Weights of a small mixture-of-experts language model, trained from scratch on English Wikipedia.
Size: 9 layers, width 384, vocabulary 48085, 64M parameters.
Experts: 160 SwiGLU neurons an expert, 3 picks a token.
Training: a variant of SOAP for the experts, 283M tokens, 5932 steps.
Below are experts of layer 2 (counted from 0) of a mixture-of-experts language model. Rows are named router (the router's row for the expert), gate (a neuron's input weights, with its number), up (a neuron's input weights, with its number), down (a neuron's output weights, with its number) and show model dimensions 128-255. Each number is 128 + 32 x the weight over its row's rms, rounded and kept within 0 to 255.
Before each expert's rows: a language model's description of what the expert responds to; "gets" lists some tokens that make up at least twice as much of what it gets as of all text. This comes from a sample of Wikipedia text that the model never trained on. Tokens count by the router's weight.

# expert 0
What it handles: Prepositions after predicates. Prepositions and copulas following a noun, verb or adjective and introducing a phrase, such as notable for, part of, led to.
gets: " in", " of", " to", " for", " by", " was"
router [ 85 127 133 102 156 120 147 131 138 113 135 105  78 183 109 108 139 168 149  96 156 126 143  71  77 166 167 130 135  99 107  92 136 102 115 177 139 128 161 150 126  80  93 183  96 144  80 139 166 134 164  75 111  84  82 119 135  85 112 100 149  65 109 178 171 151  61  95 132 102 110 132 133 165 131 141 119 100 109 174 166 145 142 202 178 129 138  92 165 168 140 155 152 122 173 109  95  99 121 172  99 152  87 112 123 145 131  97 120 104 133 160  79 111 153 183 149 108  91  99  65 121  87 182 105 137 157 171]
gate0 [154 157 141 192  65  66 146 138  81 107 111 147 141 124 138 156  72 156 105 175 116 129  89 119 185 136 132 116 136  84 162 172 133 145 167 141 116 146 113 119 137 126 157 134  72 139 135  93 118 102 102 141 113 151  74  72 118  96 163 146 107 100 102 151  78 137  78 174 116 141 100 121 101  81  79 117 101  99 151 173 148 153 141 136 196 121  84 147 148 114 167 153 115 105 130 140 145 124 159  87 119 126 104  56 192 146 120  62 131  78 170 130 137 144 108 199 103  82 116 113 177 175 131 205 149 102 147 154]
up0 [119  56  92 111  93 145 142  97 175 116 119 154 150 112  68 108 127 161 107 123 117 148 178 101 116 113  79 143 105 106  92  94 144 168  61 142 167 171 121  85 108 134 129 121 124 152 134 124 104 200 105 150 163 155 169  98 186 158 180 116 134 112 117 121 158  76 137 139 151 165 118 151 164 108 180 135 113 112 177 122 143 166  87 117 124  70 181  82  88 102  73 170 116 117 186 162 121 136 102  78 101 109 117 138 168  54  88 150  94 146 126  88 158 118 139  93 185  95 125  95 102 146 127 117 160 124 151 120]
down0 [175 107  94 104 176 139 143 172 142 144  92  14 157 115 112 155 155 144 166 116 128 193 105 140  84 168 110 191 132 158 115  85 119 115 115 144 118 181 175 100 105 117 164 112 178  62  88  35 160 120 159 143 150 164 118 139 189 117  72 118 152  96 168 147 180  88 145 134  89 123 143 158 185 151 183 157 101 146 159 141 146  79 156 124 138  86 167 100 163 110 103 182 125  92  98 160 115 132 160 142 118  91  90 119 164 167  89 169 106 195 191  98 220  92 105 127  70 115 179  38 154  98  86 105 145 121 137 120]
gate1 [149 114 157 141 110 107 141 112 151 110 118 116 172  95 137 140 166 114  71 120 180 144 133 135 159 103  83 122 129 160 110 117 151 134  80 145  80 124 117  96  88 138 102  96 136  93 139  98  80 155 175 140 145 126 127 111  85 102 167 130  85 137  90 202 169 142 156 100 114 112 137  99 134  85 255 124 147 128 118 135 118 130 100 187 148 130 133 160 132 167 152 120 128 190 125 177 164 126 139  77 105  94  93 130 140 132 124 164 132 169 108 129  84 117 145 130 160 103 140 132 121  72  49  55  71 157  99 181]
up1 [119 147  60  94  62 114  70 119 148 120 156 149 131  86 166 166 122  69 154 130 155  99 155 106 184 128 157  99 107 100 131 126 176 166 155 125 177 126 110 104  89 129 159 155 166 166 159 131 118  99 108  64 150 158  97 147 136 137  86 184 128 105 120 154 106 162 108  98 108 123 145 100 125 119 109 121 143 168 129  66 110 130 129  76 151 119 109 182 116 192 181 136 129  81 160 127 116  94 106 134 122 104 221 103 116 137 121 108 181  85 138 111 126 146 114 162 104 125  71 145 131 138 160 170 160 143 111 108]
down1 [138 139  31 127 105 161 169 158 180 147 104 163 155 139 124 147 105  63 130 102 152 117 189 129 100 141 130 155 138 182 134 132  94 144 154 130 179  63  90  79 103 102 108 182 143  85 146 115 119 102 145 145  73  69 104 146 131 142 132 146 158 110 157 147  87  90 134 171 147 161 118 138 141 149 108 124 167 119 122 135  86 164 145  86 102 112 143 128 117 114 157 110 154 110 112 186 125 133 153 127 179 142 125 120 179 167 113  98 182 132 103 195 141 141 154 131  99  99  92  95 116  78 191 156 118 114 143 153]
gate2 [152 116 140  87 145 105 115 143 102 130  83 191 140  77  61 169 173  87 143 126 154 100 102 170 113 144 115  97 139 141 156 178  89 145 162 141 141 118  35 104  80 108 114 123  87 121 157 130  87 112 151 158 165 151 138  93 154 116  90 137 209 135 113 184 132 120  99 108 112 124 155 134 143 147 158 168 117 153 147 137 116 144 112  47 143 169 142 121 166 170 142 123 147 135 118 149  87 167 134 166 114 130 104  98 135  73 124 132 177 116 118 171 118 165  99 153 192 118 143 153 119 163 205 116  95 106 169 142]
up2 [140 144  82  91 142  78 178 150  88 161 146 129 117 162 147 104 146 136 125 112 154 162 126 111 135  86 140 164 159 110 144 114 156 116 155 134 119 149 163 139 192 144  64 107 146 203 131 190 173 118  80 132 110 108 146 133 114 100 168 110  14 135  74  90 114 193 147 145 156 131 149 174  99 121 123  94 177  90 122 128  93  62  84 185  76 134 100 126 135 105  92 104 137 124  82  37 157 163 102 105 138 179 136 170 170 169 117 103 156 136  97 101 143  97 115  96  88  78 112  78  86 120  91 101 177  96 151 130]
down2 [115 109 140 118 132 167 139 179 115 133 136 116 137  45 102  98 126 132 102 128 110 106 154 105 112  84 167 165 144  87 154 148  96 143 154  82 105 156 129 113 168  49 130 152 105 178 141 138 158 134 220 118 112 141 160 162 181 157 149 156  65 179 138 109 109 106 157 139  98 155 120 106 180  88 108 178 160 117 122 107 149 112 101 154 134 173 110  93  99  95 117 130  97  67 203 105  88 120  95 136 124 126 133 168 120  56 117 175  90 107 100  73  95 152 137 144 171 169 121 164 116 162 132 109 107 163 122 128]
gate3 [161 179 111 131 112 102 160  67 219  84 125 133 193  21 128  98 109  61 138 151 146 167 114 100  46 153  87 139 102 140 109 145 135 115 136 103 148 139  95 170 109 111  83 167  76 128 121 122  68 127  60 141 131  85 139 137  83  99 112  93 102 150  92 123  95 112 103 119  67 129 149 170  99 123  98 126 146  77 194 210 113 130 106  83 129 128 141 103 145 103 160  90 142 117 173 141 139 191 155 122 101 171 182 125 111 129 143 161  98 103 161 121 143 150  77  97 179 155 135 105  83 130 153 118  87 132 129 130]
up3 [ 73 152 152 116 122 125 179 110 166  76 169 138 220 142 120 127 140 168 106  88 169 184 211 100  85 198 137 145 113 141 141 156 128 125 190 169 134 121 133 167  92 199 111 104 127 136 181 140  78  95 139 142 185 126 152 116 122  85 148  97 163 108 125  73 178 124 152  63  98 118 102 194 104 132 102 121 112 112 128 141 129 108 111 148 129 140 119 172 137 205  58 106 119  82 177 109  86 166 129 154 101 186 172 127 149 141 129 122 109  95 158 145 155 100 181 137 153 155 133 117  99 124 146 120 123  75  97 116]
down3 [173 137 162 136 109 169 140  76 202 154 154  78 183 209 195 196 167 144 104 108 118 180  73 135  68 136  65 206  90 147 169 115 140 114 175 152 134 130 123  56 109 179 136 111 156 129 177 118 146 129 129 132 173 118 129 144 110 191 103 122 170 156 140  97 110 100 128  71 136 108 116 116  82 149 137 114  74  83 108 125  81 155 142 130 142 182 129 138 152 103 164  88  79  89 134 132 130 149 170  91 104 125 172 133 148  89 148 131 162 132 169 138 143 107  95  96 242  94 128  89  80 160 146 103 137  98 165  49]
gate4 [122 149 188 101 150 117 127  92  91 121  38 116 147 136 135  96  91 186 110 163 162 188  93 136 118  84 160 124 126 104 117 156 121 109 159 107 149 101 184 152 153  86 188 142 108 153 170  91 126  73  84  91 133 162  94 101  96 106 101 107 126  93  97 178 131 109 119 129 170 156 140 125 117 124 175 118 113 156 128  90 131 100 167 116  62 117 158 149 132 113 159  44  89  96 122 159  88  69 106 142 158 133 137 151  87  92 157 120 124 111 144 133 156 165 127 129 114  72 146 174 114 125  84 154  97 159 138  81]
up4 [143 148 152 116 142  91 140 132  83 152 128 145 185 102 132 127  64 135 122 106  96 160 114 133 153 120  92 116  65 122 149 154 142  99 110 198 117 160 120 139 125 151 131  48 136 122 204 114 153  83 162 109 133 100 186  99 117  51 198 165 112 124 124 120 144  96 117 173 138 154 134 122  75 129 173 148  96 116 104 111 134 132  69 105 175 152 162 129 121 140 128 161 135 129 149 168 142 138 155 178 130  92 117  87 123 137  91 117 147 147 162 156 155 144  90  85  78  87  97 156 111 104 146 133  96  64 141 188]
down4 [ 67 148 104 174  91  91 167 113 171 144  85 109 139 139 168 116 184 132 123 102 137 155 153 125 130  91 212  88 124 155 115 168 121  71 148 168 142 149 119  72 158 139 100 148 124 178 113  83  63 141  84 154 169 137 152 112 150 111 196 102  89 181 121 112  52  85 152 146  98 169 119 132 148 152  77 194 190 119 137 193 124 128 103 105 121  93 142 172 173  72 137 123 103 157  67  67 153 139 109 115 157 102 131 193 172 153 145 111 123 114 116 121  99 119 188  85 112 154 106 160  88 136 154 133 126 192 128 117]

# expert 10
What it handles: Determiners and ordinals. Articles, possessive pronouns and the words right after them, such as the fifth, his wife, the largest, a number.
gets: " the", " a", " his", " he", " The", " an"
router [ 92 144 169 117 142  80 150 113 193 143 134 136 101 191 154 111 128 126 145 146 120 134 114  55  70 151 196 128 130 116 126  96 141 140 110 130 137 137 154 146 136 113  92 171  94 124 167 156 144 139 168  83  99  93 142 130 151  97 108  91 183  96 107 184 183 186 126  76 122 121 141 120 130 122 180 178 164  75  97 162 171 192 158 152 159  68 104  88 145 139 151 115 139 142 141 158 113 161 105 168 137  72 108 106 113 154 117 145 147 102 171 151  65  84 152 171 142  99 115 136 114 158 125 155 165 107 192 143]
gate0 [135 146 109 175 132  68 159 155 116  94 136 119 156 155 123 128 112 155  85 164 106 109 109 114 151 148 114  93 136 142 174 163 132 135 141 146 100 167 169 126 155 115 195 103  85 137 133  96 126 126  90 169 135 127  73 139 168 113 160 139 128  96  81 131 131 128  84 144 165 107 101  96 112  95 119 154 122  83 112 112 108 176 147 134 156 115 112 135  64 142 147 209 104 159 102 140 133 122 214 110 143 144 119  89 187 143 133 129 157 113 173 156 147 111 154 165  79  83  88 144 132 121 117 156 159  90 145 179]
up0 [ 82  78 134 135  86 163 124  91 124 154  86 147 124  41  88 154 129 148 110 117 172 171 190 120 147 113  70 157  88  16  75 124 162 181  77 121 206  89 151 109  86 130  93 144 100 127 109 163 109 185 143 115 161 181 205  92 127 112 114 149 145  92 144 136 155  86 134 114 155 158 126 190 212 118 181  87 126 174 165 151 181 123 111  93 166  90 175 109 139 108 141  86 136 117 160 152 106 138 108  58  83  69 115 138 146  86  98  98 124 128 113  89 123 123 141  90 230 128 143 132  95 161 105 153 172 158 150 135]
down0 [132 132  79 119 122 121 105 114 156 174  73 118 152  98 145  65 176 126 144 118  97 144 108 106 151 144  97 178 131 129 104 140 131 119 118 157 111 147 152 133  96 131 166 123 157  68 128  81 142 110 156 109 113 137 138 113 194  71  51 161 146 103 159 163 144 148 160  99  84 146 144 123 136 172 150  93 105 155 142 138 151  88 181 126 104 150 170  97 157 173 193 210 173 127 100 158 128 189 146 125 136  69 147  83 186 130 116 116  61 199 180 112 199 143 120 129  66  92 169 150 115 114  88 111 106 125 133 156]
gate1 [159  97 157 105 147 116 109 105 102 141 107  89 141  81 148 151 130  95  52 112 182 148  66 138 116 144  84 106 127 183 120 134 137 132 128 149 129 114  99  78 105 116 138 119 161  41 149 138  79 159 149  80 169 129 103 152 139 117 171 139 133 145 117 198 176 108 133 109 120  68 156  45 115 101 214 136 151 121 109 137 103 152 128 160 162 135 133 138 145 135 128 136 104 107 124 166 135 137 169  88  81 143 108 107 125 114 136 102 104 152 100 119  62 158 148 149 134  90  86 150 107  26 123  86 106 137 103 102]
up1 [151 159  84 124 130 105  69 113 164  94 144 147 131  95 150 145  48  79 141 121 140  86 179 119 110 110 132 136 126 135 121 132 137 165 122 136 114 122  77 147 135  83 137 154 177  98 194 105 111 108  98  87 132 110  88 105 159 135  57 197 108 142  92 124 121 169 115 108 149 127  87 110 165 110  84 122 116 161 115 110 132 143 127 104 108 131 117 160 143 202 184 138 142 105 126 141 113 138 147  95 135  95 168 106 163 107 109 133 164 119 146  70 151 145 122 128 101 122  65 125 124 131 107 141 216 153 104 156]
down1 [105 162  60 177 115 145 165 146 185 108 133 165 125 141 156 123 123  60 189 129 147 114 176 114  56 159 153 155 128 165 133 117 124 116  95 142 132  77 142  33 113 118 141 167 174 110 186 121 105  90 171 186  68 125 103 134 145 118 119 137 104 138 162 120  94 149 134 108 125 151 108 161 124 165 104 132  91 122 135 144  72 188 142 130 131 124 172 141 120 163 128 111  98 131 132 127 146 154 177 131 175 152 119  90 122 213 123  91 192 127  82  74 153 136 148 125  22 109  86  96 118 143 136 150 134  94 131 175]
gate2 [196 160 122  92 160  88 105 168 115 118 111 161 128 103 106 137 231  95 161 111 148  97 121 142 116 174 117  55 128 173 156 205  86 132 150  78 175  89  69  96  68  88 177  92 100 131 164 170  67  78 163 138 123 144 148 100 178  78 146 142 189 152 146 156 121 154 123 126  86 153 138 127 129 140 149 170 121 152 117 190  88 135 102  69 175 125 126 115 139 163 144  74 187 100 137 146 116 180 167 113  88 115 124  98 139 121 182 156  98 136 115 157 120 157  89 143 148  85 145 187 103 175 164  71 126  88 125 147]
up2 [134 117 108 114 141  91 158 101 108 142 126 145 133 156 160 106 150 152 102 145 160 169 131  78 101 168 135 156 191  99 126 115 155 152 137 106  84 152 158 141 179 182 119 150 134 154 131 185 161 135  75 157  98 113 129 122 124 101 161 138  95  74  48 104  76 165 142 116 166 106 114 150 105 122  99  96 126 125 154 164  85 110  78 135 103 174 104 108 152 111 134 172 128 210  87  34 118  99  77 122 100 155  79 177 144 175  89  91 162 122 111 129 142  90 129  86  72  83 131 120 114  95 114 109 145  78 137  90]
down2 [118 100 166 127 172 182 153 172 136 128 109  76  96  48  71 105 151 163 153 111 101 123 154 116 129  99 136 165 111 100 153 186 122 125 120  90  79 157 103 107 139  96 176 160 106 177  69 141 101 181 175 116  98 149 122 139 185 199 147 148 143 199 145 126 141 123 117 133  95 158 118 105 182 112 100 126 183 174 112 137 160  94 114 184 131 191  84 143 105 101 116 129 100  77 151 134 111  95 105  98 147 148 154 134 154  96 113 133  95  87 108 147  99 155 111 166 175 165  90 139 133 144  97 146 135 167 120 100]
gate3 [107 178 124 132  82 113 102 121 124 107 135 157 167  38  99 120  88 133 138 160 108 163  89  84  70 202 155 154 124 142 104 158 119  98 149  69 123 142 129 120 184 138 109 159 102 146 138 153  99 113  78 120  93  97 141 147 102 168  86 142 145 145 126 146 103 105 118 103  94 110 135 160 123  63 162  81 153  88 146 178 143 133 133 166 143 136 112 160 152  69 118  68  80 135 163 129 115 152 167  95 147 163 105 119 112 138 142 174 114 167 152 158 124 164  85 118 185 134 132 132  70 131 154 113  78 106 156  86]
up3 [ 95 133 169 117  77 127 132 117 143 140 163 136 170 136  85 143 143 198 101 116 124 141 215  94  92 189 141 119  83 133 178 156 137  88 185 132 153 123 158 140 133 209 132 126 138 139 166 110  65 129 119 156 117 124 145 171 121 142 121 125 159 110 150 128 171 121 118  58 103 112 115 146 124  92 107  93 141 133 109 127 121 102 128 176 105  89  90 218 176 149  82  81  97 101 142 121  82 139 128 110 138 186 152 108 115 181 157 109 115 122 178 134 153  98 157 122 172 152 130 124 114 123 155  85 134 101 115  71]
down3 [143 164 192 117 116 149 126  86 160 136 110  72 169 117 172 182 155 125 129 215 129 116  92 156  65 135 101 199  90 179 145 134 132  94 150 134 153 155 173  52  52 158 182 137 174 119 160 109 132 139 149  95 169 118 135 149 128 145  94 132 152 196 201  67 103 105 110 123 101 103 155 116  97 154 131  91  94 101 148  97  91 143 133  75 150 144 143 145 132  80 137 167 100 121 143  95 121 160 149 118 152 127 125 147 141 113 149 140 147 103 153 149 145 108  90 101 225  98 131  98 144 148 182 111 148 115 168  73]
gate4 [142 147 136  95 176 146 129  89 108 145  57 138 163 169 144 106 100 102 103 147 153 208 115 135 128 146 157 165 112 127 153 128 122 125 142 114 108 101 123 148 137 192 182 128  79 165 240 123 120 131 117 103 192 177 126 103 140  82 132  66 145  82 163 144 131 124 107  97 208 109 154 148 110 149  98 168 118 125 146 101 146 129 175 108  47 141 176 141 126 115 129  59  92 113 103 150 100  52  83 152 154 193 141 128  87  56 167 138 125  70 152 112 160 185 109 157 158 108 139 159  80 134  87 174 111 159 162 117]
up4 [103 120 176 173 144 146 133 128  98 182 136 107 181  92 134 143 101 170 154 119  97 146 129 120 160 105  96 132  70  86 109 146 133  72 130 177 110 115 107 114 135 127 128 115 145 140 197  99 179  76 201 161  99  63 139  66 112  85 174 133 128 129 110 160 123 136 163 125 114 156 107 116  72 127 152 109  40 137 124  95 128 181 114 131 182 148 136 167  73 131 150 122 177 127 129 148 172 131 174 137 128  57 107  67  95  97 117 151 128 142 125  91 140 122 139  82  89 101 116 120 133 110 125 160 108 131 150 184]
down4 [ 74 129  84  99 137 114 161 124 163 128  85 118 107 143 180 128 174  95  86 141 135 124 124 127 120 133 243  73  98 161  75 151 116 105 125 172  93 189 105 119  82 199  92 126 136 130 142 111 112 122 115 137 149 146 107 113 159 149 206 147 154 156 136 172  74 117 155 151 123 169 143 116 174 197 121 179 136 117 130 128  71 137 105 127 104  64 166 114 150 128 151 116  96 146 107 105 138 125  98 141 159 132 132 181 176 188 147 105  84 113 108 111  77 116 193 108 125 177  87 178 144 145 176 113 165 135 118 134]

# expert 2
What it handles: Verbs after subject nouns. Verbs, relative that and determiners right after a subject noun phrase, especially census phrasing like the place had, the village has.
gets: " the", " of", " that", " with", " on", " for"
router [100 134 162 123 148 134 177 123 174 155 137  86  89 172 142 159 104 131 182  65 101 142 124  89  78 141 116 170 127  60  56 130 149  95 128 134 140 125 165 140 115 101 100 101  83 131 135 119 140 129 152 118  78  94 137 124 165 109 124  43 152  98 108 178 177 165 137  98 110 107 142 124 129 177 165 197 178  54 123 143 180 160 168 207 168  78 104  98 143 166 143  98 215 126 128 156 120 108 120 129 142  79  90 127 121 153 108 168 119 168 136 172  87  98 161 155 117 105 116 125  73 145 109 120 159 123 157 176]
gate0 [146 157 111 174  83 100 132 146  89  90 122 137 141 119 121 163 105 105  52 181  67  95 120 118 150  95  98 143 145 129 148 138 150 153 143 142 143 146 132  84 139 135 183 109  76 133 158  96 120  96 138 140 132  96  85  96 162 102 147 147 128  98  56 157  96 134  80 158 146  97 120 148 107  79 117 138 102 128 102 136 140 151 137 137 147 135 106 117 104 168 198 200  77 153 101 131 139 156 176  69 129 168 135  86 201 174 144  72 133 116 188 142  96 168 162 160 101 110  91  89 121 155 143 149 153  73 164 149]
up0 [ 84  32  99 121 140 147 113 121 167 161  79 130 142  80  84 138 139 154 120  90 137 159 154 156  84 110 104 144  64  70  71 160 172 175  58 131 180 128 134  95 137 154  92 118 153 164  79 120  81 192 106 141 199 145 194  85 156 144 157 109 131 132 147 131 143  74 125 152 135 181 100 146 169 108 198 103 100 119 182 154 155 133 140  97 126  75 182 126  86  81 109 140 139 111 173  87 131 130  81 108  79  42 137 124 160  96  53 114 149 151 117  53 153  87 144 127 173 151 108 171 143 169 106 140 128 165 157 144]
down0 [150 129  99 134 145 149 151 159 135 127  88  20 142  98 127 152 174 151 106  94  69 148 120 107 142 122  93 166  84 183  99  90 138 122 139 148 129 195 187 113  91 112 151 160 147  67 112 125 169 166 172 151 128 146 158 135 165  70 105 111 164 128 135 156 125 129 128  86  76 156 182 139 172 134 201 117 134 179 155 137 108  80 161 119  98 177 128 110 184 138 125 189 181 105 156 156  84 156 130 118 187 106 120  94 157 122  87 157  42 169 167  76 199 125  96 113  73  82 211 127 162 113  93 113  78 114 141 116]
gate1 [138 114 147 152 114 125 121  78  94 123 109 114 133  75 123 178 158 109  98 132 175 147 135 146 148 165  84  86 116 177  86 111 112 105 106 121 147 106 113 100 119 134 130 102 175  82 158  60  93 123 160 126 168 141 115 162 103 135 162 139 119 139 134 195 161  75 164  95 122  67 176  79 156  96 218 151 143 126 150 135 131  92 118 161 158 135 122 157 160 190 149 114 105 164 118 224 127 108 122  91  83 109  99 103 153 119 133 125 156 132  74 112 134 108 166 147 143  80 103 150 110  77  97  70  67 137 111 148]
up1 [167 150  39 100  91 127 119 158 181  94 152 151 130 112 143 145 109  98 170 143 153 141 159  76 141  93 162 127 120 107 149 143 185 192 147 131 122 114  99 120 116 130 173 122 182 171 129  96 103  86 116  54 138 140 132 121 156 153  90 154 114 151 119 122 116 154 115  78 114 101 130 119 164 118 119 131 132 149 114  48 116 138 138  84 150 131 144 202 107 184 183 120 119  88 149  90 133  87 105  91 115 123 151 141 158 131 103 113 170  90 147 118 150 127 100 124  97 125  92 129 159 124 108 150 217 180 140 109]
down1 [126 163  17 155 101 134 169 155 151 145 126 148 158 158 177 158  94  90 158 100 123  84 158 104 117 126 145 162 103 202 165 103 134 135 100 151 145  42 124  89  69 131 127 154 109  67 129 110 115  58 177 142  87 100  93 129 168 139  93 139 126 132 135 143  87 108 139 115 198 135 137 148 106 150  67 114 150  93 138 138 111 118 143  98 133  85 149 132 142 126 170  99 104 131 152 127 163 188 172 107 172 154 171 113 149 195 167 118 186 118  83 156 134 168 145 173  94 100 153 100  87  96 165 165 163 143 133 109]
gate2 [174 138 129  91 159 103  98 155  85 137  96 177 133  85  74 140 161  82 135 104 134  98 122 168 134 134 109  93 136 145 145 147  94 125 173 117 174  86  91  96  88  75 152 134  76 122 147 137  92  91 131 134 166 155 115 130 160  85 132 134 176 158 125 191 105 110  97 122  73 146 148 151 134 122 157 182 134 153 161 182 171 113  83  48 164 160 135 141 158 165 128 125 150 128 134 146 118 181 152  80 110 119 114  86 110 100 165 160 164 100 125 107 146 158 128 113 158  80 130 162  97 152 166  83 114  95 149 150]
up2 [105 176 117 112 119  51 152 127  96 148 134 116 129 195 126 107 174 133 109 124 153 137  99  86 131 123 149 152 177  92 166 128 154  89 153 100 112 147 179 142 157 178 104 103 150 170 138 170 168 145 101 149  94 116 151 146 137 139 164 144  34 115  66 106  81 178 127 144 172 137 128 159  94 127  70  83 159  69 126 136  74  69  70 155 132 169  66 114 159  73 128 108 116 136  91  64 138 162  77 129 121 174 150 154 142 149 111  90 147 167 125 108 150  68 105 132  55 116 138 127 144 172 133  67 172  92 138 132]
down2 [114 110 173 127 152 169 147 185 104  84 100 122 121  51 135  88 115 112  83 116 147 112 191 137 104 102 159 181 147 113 114 177  86 164 148 108  84 151 158 105 137  69 137 154 104 165  95 121 130 145 175  90 118 156 165 181 191 224 157 149 129 156 139  97 162 130 115 150  97 157 127 124 194 100  93 155 156 129  95 137 193 170  99 154  98 195 122 124  94  76 148 153 153  58 172 137  61  83 117 140 139 111 159 124 129  70 109 153  85 114 106 107 107 146 124 155 168 141 118 156 114 138 125  95 113 143 109 149]
gate3 [139 136 116 130 136 159 115 140 107 103  92 139 167  40 170  98 123 100 135 165 149 152 124 122  74 175  95 121 142 172  62 139 159 104 128  99 123 181 109 181 174 125  84 148  96 133 171 154  66 105  36 151 114 103 113 135  98 156  96 118 161 166  95 114  96  72  54  94 114  66 152 184 147 110 165 110 123 106 147 157 121  99 110  88 149 101 110  66 141 127 171  95 124 147 141 120 130 150 133  88 116 149 128 104 122  89 155 156 141 138 159 123 135 135  77  80 180 119 162 174 113 135 164  93 103 115 140 110]
up3 [124 124 163 119  94 127 154 102 145 139 145 130 168 131 125 129 157 221 115 109 124 134 188 104 101 192 113 125 107 174 159 135 132  69 169 122 148 147 118 121  54 200 117 117 176 107 202 130  62 132 114 156 115 121 161 139 158 117 116 124 161  84 123 121 199 116 140  53 119  85 102 163 117 112 134  99 164 160 116 103 113 121 100 164 122 103 141 163 138 171  92 110 110 125 146  94  41 186 107 168 110 157 169 135 135 183 149 129 121 127 174 155 169 141 166 103 171 165 117 122 153 132 162  72 129 101 148  53]
down3 [133 160 138 127 126 170 126  72 175  90 143  96 158 155 181 179 119 129  74 163 127 140  71 141  96 120 126 208 114 190  94 111 130  83 118 146 153 114 100 120 103 141 127  96 123 121 164  92 123 151 153 129 172 110 115 131  90 156  94 114 101 156 132  94 119 138  87  96 165 105 175 121 118 173 138 116  88  59  95 112  91 135 151 107 157 176 147 154 132  87 152  99 101 100 140 106  99 143 165 144  96 135 165 145 174 117 170 152 135 162 139 165 154 102  63  58 231 153 145  75 119 149 129 143 109 138 132  69]
gate4 [189 149 194  55 168 129 159  78  83 114  75 114 141 178 132 124  71 168  53 144 185 216  84 122 142 162 205 124 106 105 116 166 104  98 166 129 151 114 153 167 145  89 199 139  93 171 177 112 120  82 106  79 113 148  88 110 154 102 121 151 124  88 133 159 108 131 135  87 172 135 169 139 135 145  91 149 125 118 124 119 148 115 178 122  82 144 173 165 123 119 129  90 103 109  96 162  99  60  69 140 123 156 166 117  51 117 152 142 104 109 113 151 136 189 106 125 110  89 130 150 114 128  62 156  95 169 152 119]
up4 [132 157 158 105 190 148 141 149  72 166 127 128 205 125 155 137 125 129 155  96 102 183 102 123 138 117  77 142  72 114 134 183 152  47  85 167 111 174 145 123 102 109 154 120 159 145 159 115 139  86 196  82 178  79 112 127 119  77 150 145 166 120 128 100 109 111 136 144  94 155 154 155 100 124 134 139  57 112 116 108 122 151  78 118 169 145 152 147 120 128 120 143 119 119 122 156 138 131 125 140 164  62 117  67 100 122 112 141 139 139 134 142 160 157 106  80  93  79  91 184 110 138  99 161  84 118 163 181]
down4 [ 95 151 121 124 163 117 142 129 177 125 143 155 137 125 130 137 187 105 102 142 167 127 170 115 114  85 203  85 128 163 105 148 120  85 118 160 122 180  95  72 148 169 137 174 171 145 106  94 108 118 101 168 137  97 113 103 125 127 158 155 120 163 145 119  63  96  87 121 111 152  79 117 151 113 159 199 155  97 135 154 107 156 124  96 117  87 152 118 145  61 124 112  51 167 102  83 166 164  80  91 112 143 130 155 174 120  66 135  83 124 156  92 105 160 201 141 123 181 106 170  99 139 142 140 149 160 134 116]